From a checkpoint of a small mixture-of-experts model trained on Wikipedia.
Size: width 128, 26.7M parameters.
Experts: 32 bilinear neurons an expert, 6 picks a token, a sigmoid router.
Training: a variant of Adam for the experts, 288M tokens.
Below are experts of layer 8 (counted from 0) of a mixture-of-experts language model. Rows are named router (the router's row for the expert), gate (a neuron's input weights, with its number), up (a neuron's input weights, with its number) and show model dimensions 0-127. Each number is 128 + 32 x the weight over its row's rms, rounded and kept within 0 to 255. Numbers have three digits each.
After each expert's rows: "comes after" lists some tokens at least twice as common just before its tokens as in all text. This comes from a sample of Wikipedia text that the model never trained on. Tokens count by the router's weight.

# expert 101
router:163173135029181071190117105163193092129112185117135103078170131145149134149104182077070144085127127126093092119092154166143108155120175141103186109096142136167175148134113147122116101075173101153093122157161153116185135162138101123163105085128127128082147146139118099134143109226086123115124183146125139096139139150130158132114136143145126155126161120131104099192129127161068162081148
gate0:107069136141116097094125137038101164099112137137178114162160109103091096193157108119136165124151153104104060131140142125180159123076099108139105118125138076116182109154087055101169155148118172110067155107082160131131101129156115171216115050116148163146156083150148158108155104103130111148180133120106122086111140166149108102142096107124124163124120108067137130113091175080100089149075
up0:154143111098161129144131128140174165154159118162149116148141150151140097110125129138095122184053121155121156113115130131085130099152189124132164126094140154146138119123167179124099169046172118144131158080163147118159107200143127152082114132121157138108107154080189078165069203193087172097065117148179136076146098100120106111079150169152083145140173101166104107147070099163100132090147
comes after: "\n", "-", ".", " was", "==See", " He"

# expert 60
router:101130080164078065184091079151159162122066145111123143177187129082157168097151191136134140127094150116122097067120157150107042151097136154142116129080130156128117147158089140062187122147136167145141071165106112136103141165079135138128148140078154094126174129147113169112123158236112154136127143130128090174134133164186146081142179130129158110109126106141136099078124127144146093138110
gate0:137169115092109178107159093139140117133101117106104097097062121136142190126097084134088131110069140161118185124076147127180156173143147164101142110125145128154113118102134156125132169152112099119170124046119139076085142160116131090141092107162170197100156192146105152121179108071169118145104158130139124133078158116168178122156143154062130092180092171082159136140122131136027116136097
up0:126140142133130151142146108143122136083110136093119136055092162144112126118117114145105078135095105165124124092141132160158138192104147117140129175144102117173158125146166139141184159116103188169131152145090116071165074133043171127180067127192164170131128130155170144143075124079133148152152171161099085109158182173107098145120141172175036093182099099130126086160133172114098123136079
comes after: " |", "|", ";", ":", " /", " -"

# expert 83
router:135138188061130077207123117153139129091087178158091128156164118117155065145150159111074108108191103060141115136148126089105099085145141106101168087154116116145126138115122109140133121144128179161099118181180156119162078170102135098119095133082130132129165165097123142126105132222135109164145129167091107068095085187154155165079172101141089156123162097119097153111158114172132128083157
gate0:160156123063170153109172133132079109108091118114148133128187114126093131186118156153170132140105094166073106056146142104163131082209117146090124158105118157169102154148163144100151091117134156136133147134091100154115159163099132128133119117131094096131133103079112100118115118125234120125222150073093124106106170139093129132112129193091077116120147177099127144135102062101170122164063
up0:161148129150104160146125137115107146179169148111082116181084164127188138100079122112139116154151113116177113169103178115096106211118178163054145198105127166162127078077112104144150118112098147099151110145169132088172100122122177147100103123065162180092112103097142122130128104104090162080108110186155118115172149106120077153120075118138112083143161107125160154178153102117078123080188
comes after: "\n", "-", " =", " ==", "==", "==="

# expert 114
router:126203139075131066226193100175189088144093180111124036129109136163233144200127155140153101084102114120127115106119122171119058120098193113133133105147108076138107088113110133179140110114096078110122117129096140109158137149106135127150091171161154157091101132142122127153166078157092140089135129143115154139090144144121157162136129085123130121130144112156126087109134140135128162156136
gate0:032135174144089126084116105091159122152139141064146075176113175151080149085092086163145138130097204086156183083100079079178164061156139100164124172095168148155161158128143107113125137076151115134117127107163147140132158125095143123128165124140085144181148063118121150151124144131103118133123159115154102049172100122132083117115133069084139097171153150138078096150155125147134119113129
up0:112119114110129128149072136171098098114124142176085140170135161138147107204135136154178114127131100162093213067085178168092130107033130161110096097124154164136148081147080110128160117171178093131140112065132083117153136181104121142107173125092137142133120112225164184114114187093101171129105066144129155156152147091163136133140130117096118085110159110149121139155106117126135072121137
comes after: " to", " he", " and", " was", " who", " He"

# expert 91
router:139155166047197113184112088169156103085051207121170071117146091174197118160082147117097130067100140115109112114148137134098071145083153125116160108151125108180105140139136083081137098159132151171098147198140128146121135155114157148181090164097132164135111131108113152113142123187124106135177137128169067087121138158157133131119161098124121156164101132151122101179140160188155125137148
gate0:169134160097050074100123136123155139123169117131073132095129146075159212172122104050138137124143147153120110192139149126128128183190156143109141100096126076086142104102068104128133133091123101096109091084120142091169131153137115095097102148184116124117111140170126119152157124093144132169138096216061168153186115139098127100114074138130067152106080110116101150113165125075138115092154
up0:122190184086091148119118138137099143098162118123154198172154094103143154141152095085144143182121101152136153192156147068115132201162142074156104156078181135172147114119090105190132136126170076133162099146174132098123104112116142083106185089155182088164145103119159122159058168124105155122130107168149144179109123147132188085161141111121082110116092119115074111107175168157131113102104
comes after: "-", "|", " was", " /", " a", " •"

# expert 121
router:138183049122111123159109082150206158108039156109138141167182067080146071100110117150118237102115156143153113121081144163074140157103164096161109127125075099149091103150174114118221163137108143154129125113140133146154120145079128146108108109097166133105158122119172107147087133127128154137130124149134111103055132102132136098086163114085161140112121124101130084085106177126141124150116
gate0:165104124146104190123106142139072112130147117098152140130130081167083144120157131093176166094138159113134186118110155112131122039138081158136095083204159150088116184159104120064111142127132157097056149150175121088139077072137158138136146164115086084148071124149118164123163192117099090152115112126179173138130096136105137122120151147116150088155143209164126153138179141136169078096105
up0:141117112100138148153095103104091139130117132079106131146138074084160120101176154182155154102137164140159149079142158108134125083128124131189134110128126149133191192105120127099186159126147110106144095165137153149142148084106086119204172171107101098208142142205091151159126224147148152075082125121145184136115126116055122127146152111125110104164134197122141113177087103083110157110149
comes after: " ", " |", " 0", " 1", " —", " 2"

# expert 90
router:124184109082150069200147061185177132122128238116147000152116110121239149127102180148126141064102138131110085139138116130126082149110147135148120116122100151136137151142130092135156123090113108100143116144143125122154175122164152099159101144126110175154069124129122128126128107148123108110139119129112134166125124133122179127159127079135094120113123139127160129150134127185143130204146
gate0:127127079113177163148108127108155079152082147114101148187099155113137082143175175156131150143138173088148158135159037108134145139116084152137165103113183097154112139120165141173145068087113209099085173145178092115152141095172136122130111148109135130145131137138134123147111195090129130133078128210113084137178118151156134112147152112144065069106111116088052161094177087118100127127117
up0:143204209192140170111187125129094057112140113143115131106186117180056119147194164091109148143097143154125133108148130126103150119110110117104114133116168138163146097166121132137152146087210205148081085169181165109115090135102117131149087044084098108099186136138128085130158162164123156118127135139108144158083159154131125136084189141128106111146120144173149155122108164107125126128115
comes after: " the", " a", " The", " his", "'s", "The"

# expert 125
router:120170094111159099201110098116135131105149138146161097107131095069231096119178103100123163116124088100151171111107126143138126131076096099074140115105105077131182107159073137106178156084155111136137120228143153091112118153103154156182172163151136171157139169157138099134095151204138177125179106143094114116082155094126172118109168143109154134132160106135165071147136118118144179123121
gate0:154144069110114099132127100064105138162137170140163113134128119115101098105107155069124207158116162102104171077141155078089120107131087100144141106160150078118103092123160193184148141123183061109151134137155118102151148122114130101151164116148138155034158188145134134133130067181140144199135132104098117154112098144095150113070187134123099150094176120126080155133156081188099139165140
up0:106104127117114123154136115147156157113090090158139124149106102175171145151174082145141141138138111120148095144110191125153123152104098197173094160139084128128143184121155182105149148114133153189153073113178163107071121138160180142146097130122114244161181110124172138150067129151164125079151162105154159166135141125103102182133091153096124153174140086166174084112090153130093069080161
comes after: "\n", "-", "|", "\n ", " ", " such"

# expert 94
router:143156110153109070221166103124171148134093182072111105162149089145250128138106131114138128129122135129102118101119119153105085148167180132140175107061141160132137127141095141113101117133144098154162137160126154137118146106139135077162128176151132174070124118124166145133125133255198095097150195126102149135147142126102164117135138124158130155112128109131115136101073082112139101141167
gate0:103175123121163154116139140117074135095193123085150124079091147132109204107138151182114159116098103177148087143125136112162169165119123170162128110176114060107162132151106109188120124139073095149067097172136117108104099106116129104109084166109169113143119149098158124129093115046152145165087100121155108144175162171194189082132134120151151060151147122136172066137104150155083158105093
up0:074151175137127164083136158192071129100108146088191136102079083138152137174202132112146074115119118134097075167079163112159100190121141092142126099118149159159106119109188134126135110151105139052173084049144133125104152163124117142093138102160084134154083104154125141122173118081108152124119118096121089154107123225205128111153072092155126129134119136137134096129151139138143141153090
comes after: " |", "|", " in", ":", " 1,", " $"

# expert 20
router:082161153089145049180148114139144138083141130113129062156169074096217143130102180091168211113119178110146126107138146109139061157128168108139128106172144102144107145136086045115168184130120110097100143164127113146128087157145102103140125120170107161158115125164117137110119110163161160184145104161146140123090138086145115091123184088199117130162204098134145130110112132173135109134116
gate0:110127125134199132094077100119092102109108107160154110114193082141114135129045134109168092178171155061092144092169209148077122056131139099158088162086137125111172142138100096138129144162112053165151102077139131110142125177104144110139093156106120138080110156077092132096136141078153157147143079066126138170131152128158121110152120144164093125119143164131151113105110154167175127074179
up0:059145120129114150163129080079117102159076155146108167115142197180143109115160163145154101025102151113137182146141053118138128104174138118082139166131114162123176128141177139115131146095147174179136147162105155118107174070135120169115104099150113183083175118083142207144099124143190100149133108138130125129130146180136139128150175144139147128138128177130175133096102132106160173177069
comes after: " the", " a", " The", " to", "The", "'s"

# expert 51
router:149191101132141118175135076150204155118066194123125135162183074083173059109075147143148189097116109117162109094138153163121160154136164095143152127139115087143079089150100110065161169125076157132087075059165199155164123150104138123119146085141160130092099147105151106121106114159140133143128147110144103106095115101132119097091073133063129151120156142095131110135151159149124143193105
gate0:121087140128168120121112101150044146196130103166101141132134156173107107100139122083138103131128154138141135110141088057169147155148083156094132123145121083107166182103091121050046098128158139143110100130142147175111146187129168077108111090113131150127089131108106160118169136131120118131149073077150219172171103181158076149105135191151097104131136103160113167113177142170108095097109
up0:089090142108136144128088087123069067149157095096176115117092145142087118170155145075100115102153225119143156152113049073171139133121085161127112162173109154135200174082159154091088102131122088154153137137109129120141141150111116109121171135098117155171083064150096201161145109168091143123124116153162163157178121141096155146158140129141159103124106132189100201143135138159119113084127
comes after: " ", " 0", " 1", " —", " 2", " 3"

# expert 10
router:055138085107136041089115099136152152133143079092135128167208162088121089122112215129098172178119120177173074119164133150062155170138126122131154152132138136073157110129154097093170121180140119110112127141136195112150093182074128154096143141158162085125180082117116165087071120171110181161141137088108151102077121151127149113160115142122125137149151103099095093140106170110115140116137
gate0:148120109084142145084105113128186154157079126171080091079148110074105127130121147075130211135152130089095161129133154163095133094084154085127081152147111148130108103148089142099083086108161164167113150153141114162112159116138047133180188118100153109109148143130147195132138172160087132102124159124179116176129167100139150169097142122039163153085162121141099090107195087141149151171124
up0:152135130155097133093229123161155130097137131095146104119088107149166090092168100121109115100160141162050115133127149091168161129136041105145088156134091152157121146106125182161095061130106061137127134098113134214146151083147099174125147120113173113128114099134118161132148164117132104151163071158131145153092144163104112144088193138128176153122175178147187140147142121210138111091140
comes after: " |", " S", " G", " J", " Ch", " "

# expert 45
router:111178158064122119200151079165132083121084121129105087122161100187164146110159220117151177069132140131100113091135125167134050161117136173142125109148123148139141145142104134115196157122134158166103094180138127136079149113096128149149138169147121154156100152116130051146123145208102088129084116113141143145125127109182170113134120091129100151157139168125120054190081158124145137184127
gate0:126047165165123149058138143141161157119109100156166103094125146120140126139106144161094114142120123073126102162169075104128111167155143121142102171118086123076216138158171134169117104151167129147174121134082193115145137162156132204151148108054191087120145118129073135111119108136053161097181145159096129087128152119112080159101133180125079100168110088122088102151156077129127135143138
up0:120191123128103071125115143162100082169137154106115074179106169108133136141114181113147084136095129083064131152144106091140188122078118145133060119133070143059111120078135129086140179113108142106106145109118071126144118097132162061126143091081108108141113072125078110134141124067176165144116122145153139113192152139155194104138147131082110167128135163080150143099074162153073118188133
comes after: " |", "|", "-", " for", ":", " with"

# expert 96
router:087204117135173109239114089109170122108122182078141143141171133054201130129136192115103187086131135161133148141159168137118132170135141134075158147150112154155101134136179058125108110152091129156121099161084150119109163160117115102124127106098183105126153172125216126129105148182137130155121132125070114125132132191131152096120136096151160155106090150096143095105111158151145105166160
gate0:129158072121116114122170146132115129140142137112070104114121166111135124103100112153109041090127108139149108112107120117113177094105168127170139136133084072116110137154149193143157151068087075098178119097180167166117102108069126110129121150159186116079179127182102136123115138188163165091164158150186189131082133086110166193178139132083091072133110104146118085137172103131166088160130
up0:125111164152106122122136114117164110145140116187162141172199092105171090069195216160130093151159138168131135110159184183118089114095141100171147123164178188055123140106134154124104087134160152134085068177144187110159141129120123106158144096092133160155109089110144119116134086109062128131116133121169133107135128098105066152151106129122141131112133149117218129135094117167109165154060
comes after: " |", " was", "1", "4", "5", "2"

# expert 21
router:100145089081122135222096094136111119125063149116111113090234114121156188113091153101136159088144165133122154080082156116127131148116147156155185146114075126122141143121109133135166206123185152080136109142138177156128080114149128146117116108114095142082107132075136100113172116226151113130123089154161141104143093171109172148131176167134110098116170138095142109153114149162135137115054
gate0:142109134116110122131182125165119207165086139100154094161162146165164161088139111156099108132163101102085110073207088108138104145131122125152119156114140054109117131134080102136123090082062112119103148072166125162061131094126093154136145148106210098125067115092065173110118156099117137099096169094144112122161099117119103094111128124191077185079089139106099175118138161158127118102139
up0:106178084087118084115100079143138110112143148050094083115110087096121134216090125102079123128111170200148151110127154113148095120170099115103179061104111136104173140137129154135132094159151090117177117121116161138185135179172112147156154121148119130095129090117115110138129125192061117148125129186147059088149121123101139187116066095155122102135113210118124144154115075086139159107137
comes after: "\n", " =", " Candidate", " Party", " Year", " Team"

# expert 123
router:144147122090143091199192107160186101114081188134056092105155126121178088159141217130119134111136110143119106135131170187134073117113132152083150118138142143147168126142112185095130161123118148132077151186143122099113157128126151148141089098166146136070080197076142078127149119203133106097117127145117133115096156160161155155190134136139068135115132091131142057186101129154121108118128
gate0:224143136077120072172172103065149123154131135146080143113133117108137103157158121156132101171129104165171151124144161197130122118139196151075107149082134106057113138158067170117093143076115127142155079146091108115112167128113142173116151113153149098113052108130073124126164130165131099123125132203127071125083166167139106157140098175140068166067184123141139127149127098144124137116123
up0:123212096116117061085063126126110111175155122124176147156129086098138137126128135169108112143149114142123101147171099086133121141204081129164119132162121097098186153129114061189116106141108114172134117083168101093142127129148108121151201200110129119143096085131153193142131146077076137102136129152133170152153116128092108135147133107115146099130175114106080137050145121186048133096171
comes after: " of", " for", " is", "-", " as", " and"

# expert 37
router:079115113157142113021070116134127167118115012097150123164222143065049071094124136140134170183129143131122137085132129126101115136126117122085155100164137111134091124135140095063138118158136136115107123152131153152147067154085122147112154080086169113111162154125155140089083150129136158156132127092131123110087139146138109081132132157150175134155160084087078080113121172101135136134113
gate0:078147121172107127086083133173070127162127135160078151098099143133119125137100135124139199107089145171115135140047145111146157084141167158125166140191100131160089134066154096059092081078122092141114165140145075101124143134170113148160139114091141115168109146152161184188173131169123113110127023158140144193157155125168169100127126141113124152075084100124094106117146135129121141161109
up0:094125145106138130153174150127153122166167139095145076149110151187145145111131153100097082139149152150076090119159075135168079168134123144147060149134128176086131198121157128155123178135096085101094185088054142127155124125155086118075105119181179122123085116092152155089105101121135130105151112103133092112121134087080182099155099102157101145160145106163129130146129103215202064171143
comes after: " |", " United", " of", ")", ";", " (0)"

# expert 34
router:113177083123117074182162080101157199107062180101102153157188140084167100077078185148133164082124128129159113050143147122124137188157133129129181149133085100125091134125109124101162134133098187176123080141108140177117118177110145110114142112146181121111118173112116126072131113170116112163130139132155100116115124147188100112144119123124113120077118076106129079140174182178138105178083
gate0:080184190125130110120110139123152098155062149148134106130133168107124069124060149156150172101144133141125133105101116181105124093129122097149122188154129113071087151165174109096134181151133096086142088051168142140213102110132152172088137089131142148125151102114170093147090137154121110147152151153138096117073127071121108192139141125109134085165133157152079154099147122121161086058051
up0:136149072134102080125126130115130164149075173148121092145182124139123129119075135170125143153148167182133075085112134079085133128152188084132086122135140101094137080122109194146080118069086148144087142142161127102189100203113179145131196146153129154166129139130131138150124085148123185113164148100118138081113086127074073144141104097173143131123134084124110159066164056186170135139122
comes after: " |", " 0", " ", " 1", " 2", " 3"

# expert 69
router:102143120177100115192122081099096085113125115146147117172200115125172139066107178163149181098133161153131123115122133118123111145085113131160121137124165091171097161131109158059160121119140154153146185190111154134088081147073126179173091147093111147140146150097128077131071127230118165136157137129145139081138122124068129111155141097096116119166141147117095022151153169112148117108132
gate0:067115148146172133121104097136154102182111155114175140144162133166122112133132165158179121124149162163118114060162158125128153154101136125108154129198138118112138109132124158049198090071132129141077124131118080128102057211107119151152184086103118049144071187105132134133094091094083085128127141112118142138128108098150149118144136114141146174094156124115146118147175159132150200125212
up0:150142221107130142135118118067168111134115087133210179129119088101136132146089160153124131151091102141107144147166172124133108117128078077086138153187112164110051149189177081126109106160087115132161112084120171126133114100160137156084114125169189140141128122126151068115102146163139107197115081141102060086069131117166154126090141147114137129130098063119148142163115132134136055124100
comes after: "|", "\n", " 1", " on", " 0", "==="

# expert 117
router:167189181127144118189160108166172142148126167115149057102198096143205137165193145157151177134138069093154127115113121111140072061119118121128172082166114127094071130114088134121102091131171147141096075159126133145107148061127136112131128079106162115155076118151132187118137078190182117131127145094130155159107151102133143144135157122139107150118141120128061131159162154137137096164189
gate0:112141087125133161109116161084056112136193166118149108120136072086136082098164169149173155130132086107207136100144095170147130121155106129120157152148112073097138120168088086099146089085113083103073152208173091120065166095036130106171103130100156114109140152139128139117132132110134092158090147182138143151141160109126090163117105075105075091167175112128102101148152090110153111120158
up0:123140086129057130145140113166163116140096135140094163101070160104118141176092149084107122077135119156133069068113090126123135144096151076088079151096131128113084149105184109098102124122076118136149088113100145115129189151141151146108181123162226106175142130128113129165128114208132145097149097129107209141172130091137131138121172082189061163114146118092111143122122049120123150110101
comes after: "\n", "\"", ".", " at", " /", ")."

# expert 0
router:126197167041158080181165110185173103076132148090158060137157098135190161154151214118120168066117097130170101139136120143122000141127168108142113112100162115115130141178114129146193134114124082133129086160150146136110136147123083121136136121133140152127118139127117127144128135238125139082094148129119116143143098100163168155146109112134112119123131101164143125116155127142117129167157
gate0:101153104118159090138106124187169113145156126158155114134055091115121117184122165136145119131087144083152144174165134103109182106072116130120155163078121174120091113110121083145105152148173156150141173127125105097174075134137159147148110165126077069071151178201111070115135139127124145118140129111146149139099096177139081145091104164113073061136116082091152134156096087055094051131112
up0:158163137175120110114186141122188172157094138188111119084133169096183117062078195133103101154132121178111171127170147107112108132132143145107149187171137161113141124088118124117100102177114202166144141135108095140133120091169138139164106108136056102099127156127222133066164178198135163152158108091108153115095087121149145136150133112110162137151166149082131149122099088125177140096095
comes after: "-", " of", " the", " and", " by", ","

# expert 71
router:142164126055106077207192077162219125063103183082081043137120090116136098158127161138133124113120075116130115118126103116115128112127162104139084103124126157146094132158146141114124093119130114136168085182080134125068101128127135137146120093173135170132071121121132079121110104208177131144160154142131149097118139138181175109190140115134110117131146124123183145167103162185129150161131
gate0:140109140126176082098143129148128113131042138151113139098174145145125067146103121140154165147110087128086123122144166195128107126132087124113222119158135127071098107198108147066100208117116197129073208112120143118148091164131155160083175110121152092179112127144130116105131143144147155083182114152085143110161178157103160125124160138115112158097119066108104109129127091146193140113112
up0:080178167120162116065134117114095110145112140137184177118149170154156166155099127085134122120109120220146114097150134183160106133112118085144139172107143137092110155189084155095097211125106129137100106093183210143135161100148181112082145135097164096125166148162135117125108109146099152061164131129127076157158169143077145190080137082102144099137195122154129117135102129174143105141140
comes after: " of", " in", " the", " to", " at", " on"

# expert 113
router:138192144025134096188149111210181117088118145096138080133134107157203157141181197126109160072126106095151130137132095160128000103126153137144097133116139131112096147146102119134149138136153092094139079154130187108116154111126101085135141095127117153133122152150155119136152119237130107088116162116155112180126151112128150120158137118110121111105106127154132132126141133159122149169138
gate0:117112081145134108171102094077157116134123099170108168146129182138103155107088147188139067070099057090121153122115127126094123122114125119157170145133094163171141161131197066100182127122112145091079154128085116167136119180132171137143083135117150107119084136073079117116148130131145114079141176146137089071179151100168137186098129092103120136146144081128158051091120165108141185190126
up0:133072134141167143133086107086121118135124099134121159087192167092083192117097134161169149133148092124096120131122104138111195129114137172132159108133135086083130154136143067093148129098159135161110070136117120114172131175112158096096104150100157101130155194114137143078159152101152138126075140153058102070094162124100177120139110112073135114131083110133150127146123168065148233186065
comes after: " the", " of", "-", " and", " a", " by"

# expert 39
router:131180120108131108221202110167164103130070152120091124137144101145185102149118156115132083030102159158115149134118148197137114084104117116142158125154127147153166134118140132134181123142114134102168118094156148157131102128115122126159092152148142129137142112105149105155099153255119147144144123164114159094123150125137150156156121108151146134151137144101120115171123145173122110144092
gate0:129123095125127127143093156086122131157068128085171129149106114079135136123179127126184130068148066105066102110100131174171144142096135142093118089139138145110167107158179107158150151079080125096143153082089175117113148125117037065124169109068132123170164134158115114113113127097072161118095151116138178076125117061157167168115127091079137175126104097169154157137124110158137144061183
up0:101177123150129129123026131104109091162099135168202103135153053088155126134166095148157134078167153115111118100100185123136099122103111161101116121073118136162175130156144154124150080107114101114168202082125157154146183111108053137114135145103143142122186128082126108120151106116097147091133148130150169091069126063121116128113176117112141108175087141136201126172135151084125130060137
comes after: "\n", " |", ".", "==", " =", "==="

# expert 6
router:115175128051073072195185074204210161122098255104093097137151089130115092162134157156144128077121061136179130141116135112097102115125145130121102136133077140119120164122077154115111145105118128124111099193100149141054141147150124138118121111143119167117073113147163089125099114192134116118130111156130184130129128132123150124165114140133120131140139107144136113175117115150109141173140
gate0:170113116113142115131122071103113147088136067173103154146141124146145123071116140160134110077029085161111153178126078153100158177104103050167186145125104117121134125147113117093146133093141144152123130119109130054157084114116107100125130088097161112079159078126173156112109117173114167119149112156090113118068144188101157151130156127115120150074122072198130146218068142134136125128112
up0:146179095108118156114146138127154127161117129115099101081140141163128146145067106151175170125131142118093119142153140156184135150110137147128146099066129099080104077126099079134138156146145090116117042060168159180124118133196148140144129121134206198128145108135112098146130141101155166142189104161171114116171119129178093155110141062139176169107120113042147191156086150118099161103182
comes after: " of", " in", " for", " to", " as", " with"

# expert 124
router:131135098145115131134107106164206166120105067133173112178205097117091081094134169137155207122134137162153149133129154174078142149136118069109106105146130107112121146136181074086118146124113188123149132111101202169148076134079144174103124084083137118071183174126134136089063150162147151159139086113140119096085112099138140096120127184143147142102183127093095091143144175119137155171140
gate0:104163121158142105166135166133175203109138162117144088120083087098146135107116134091152190109147098133130146113151173105142125152100120128088072162226136168091147099097122147123144226112128108114069158106110133137115153120097140209134139121110176126114131189143122124109148138091143139160141115116162154083103117141188156121076140115104197170145087108049108118173107158109126090188099
up0:117119129100123137129197102146137111133113125139037173096128093110129083137160115092095108143129135156138130158128073126157137178157146129135141132100059123126125180087153124084049116123199187087146121177107167097149176101190120100129070142101117135105123121087167170159188126150116063062106207129140118169146176104169127140162159112110070136116146132144163141128150129115113120180083
comes after: " |", " ", "==", " ==", "===", " 0"

# expert 33
router:130134091082150105191128100134123099068093176060140039124138117148134078110140125125088138061072133108117100107119138100123098115111133071050172131129129124151098091149129076086095151164137143147118186141109166133101116126119144164144098124137122104092089140078093163114088121227132130153128092095144116122088142139137185165118151104181155125112142151103160138164126213160175117169155
gate0:097129131131127143129143125115075159166128172142126150142176147164138094141123114169189137095108128112159064126147168126104155093103114163094079143105133077125106143180136125113117184109145187130152085177161152188100159088138118165163061153132091188159187177147116099165132104147137122118135067200105134171112178098044104098114102131138144078145112079171149078140077121150166141169151
up0:127093161125105085129120113155092102122147127110136135112121170186150089127125121092128160113097171167118116139089200077104181077185136131082088123126115152161205149127127079082100136106135108087182123127129202168136130067186158165123112079165077180086076124084087139129101113160169142085142128166148123166133166175142140120133100179165134113114148149125146145074111087094127201123098
comes after: "\n", "-", ".", "|", " The", " /"

# expert 7
router:113158047178125075199126081086171168148085147175082142138192144102194093128107165146109180087102119184113113113094147125138073156139137126084143129152132157115099149115137168105113141116073168114163155170129123182118112172122162136168108204135175128090166113091149092105130136201154125159138106112108129073138097151139141085117175154164158129116124109165149062087132143134119149140157
gate0:186099144114144127146112128142098182113118150113191132109052096171093111136136161130131096166114111118131134112174117122141141082117060150152099151106128106056104193125108137148139116173126096125147105079167162156124135036094089157143140113156140151122108142208107069138118160128074207110161158184185121200109073166118115101114133113112161146130140114085097179121112093144151091126102
up0:071119130119127118125162160117114125135154089132158103113154104170115162131118121151137126152186130104149097111147114072060154135190168055164120165127037098179099158139096159174118111180161106126154120101175124133099128124116107102115108132136113160136085121130104177089124090141125122092158166148139197143126085131116085155176130132164100153106151095089046214175052086122115166123102
comes after: " |", "′", ":", "°", " 1,", "|"

# expert 109
router:109122126179152112051088114157150127143105114118133122178237160076170103092121198138119161133137195124140136097143105098103159116124154096075111110174139156147126142081129103050175114166136129108114120194133167127111070141063147178120173116103181104109168109131158173067116137176130157154131126075114119127094143128131126080173123146138181172105140109096091096109114137084143127115147
gate0:128176135112146157072110147177135178091109121120132106127047091110149115111175165114107148119081128154142212113171127131082066115134158176124112139064103159124040109170138102121132123120147111167144117060129085165148154141134061075158091144124137171155114144141126099119152194108122176125131143144099107143099099112154108120110119161080186046156115098200121168085119133139126124151133
up0:129163142142200165128145157120157128135087158116166109115115153123132152136123161185051166162130166107111128106116129125121132070125151149144114225111116163178109142104196121127106131168032140168185136155121139118148136123118113154061112179156145169136082107142182096158160147108103154143099082163100163157152155074167112110086168168106132120109107122137142184074124089107202152122158
comes after: " |", ")", "|", ";", "\"", " States"

# expert 5
router:157164118081105098208168103217167143099089205087086117154143122147186095169148157144140103007129114148110164145135126164120109111111121118139122117156135145094139154155138092143146125121103118095163123106136182131155098121092134140180089151141120144136116109156140141151145123255153117115123152159131128117138109113140131155162130067111141141122149150126119113153122116167145121142128
gate0:150152150152158131138199123059197115119174056133165109153119059134126197124128134135079138122126153135197127084122187146126118128162155055133169099113091111149107139050092109168136160096113169155147112132117109144122137178137135076138174126124106135144170127165166141134172153094129135123154080070137146149081146185110122167162112186102092077141101124119147147132120154152174076140178
up0:171113140111155151119124130128117145128099111141123126120201149115112096123149145084136137212157099132136119132162119123173118149096109136150081146127088061061145102204137131148127101185090125134128095141101080161105089181083131151167160156141103121124131111142096156114180150126143138168214094133136136120084132169118242079087167113133109082198155080128080194119110125143157130102122
comes after: "\n", " |", ".", "==", " =", " =="

# expert 105
router:099113102038181097149090085172122157126143142090147080155159126084182113131176174106079191130145125148140094131144134173113026156144149059098152082121158154166147137102108172152156159163106118146147096125084120143096097144150127071115121065138119136125123109143134158127151145187153128132188087130124159116126148105137126077145136090120143144132158135132106080076165223147147119168110
gate0:133190119103142126139117166177155122170131145069091149078171122109147183103096162112141075113108104119169140149087113163086102076135119114131133152140122103141117080123166169160144048082112158163111184069077118129130101131119127135177115123107112093140112106130165136177229149162192082100114131128114113142125168135135130185093151068068171144134121093111092070095159118084155137116166
up0:173092112163168136154165093111136085170153166120129097137110146125149161172126087109122204151094081128103167104145083083102115130133075112130175089169160205128145136140147152148194111144136120183180148089206123129159185104155117090101118127132117140134088163164088135120140173137161141114100097140108096134143132161116124098150136213175130106116191192124181186132181138128157106136168
comes after: " the", " of", " in", "-", " N", " K"

# expert 42
router:154147156058165117254130096216185099115051182095149114109174116167194069098090135122082123093147139105099130108105151143146120147118143134133144140110109128159176097133103133105102159141156167101100153102144131093112129154152142112093110122137120151118111121077169097118103143254102151114094123131174132103113146171174130133125148152087114135113131186120106113130095144153129133144136
gate0:126116095100088134126127084121159148063197129159136103162190147127114124097144117130146090115142121111106111130138142153128061095143095141248092136081183155113115140129084172125128136107127131077099118158159101178088127148187109099147153124140138123118164068109140162105142051105158114042156139104151153106150156099112091164105214144129098105108114071133085133146136103127146087157080
up0:133142143150198116124094111103142112102120115105093151160109111136093125088166127195077139081105145127127105144170165113140121169131148095138137111112200177145121141093093093148096128181170170221072112074131141157133053171144111082166070109107122138162147156161106151156135131141068084137165143135124095118131133157139101188081158168116125150147155106176131221154147085153180133144136
comes after: "\n", "-", ":", " ", ";", ")"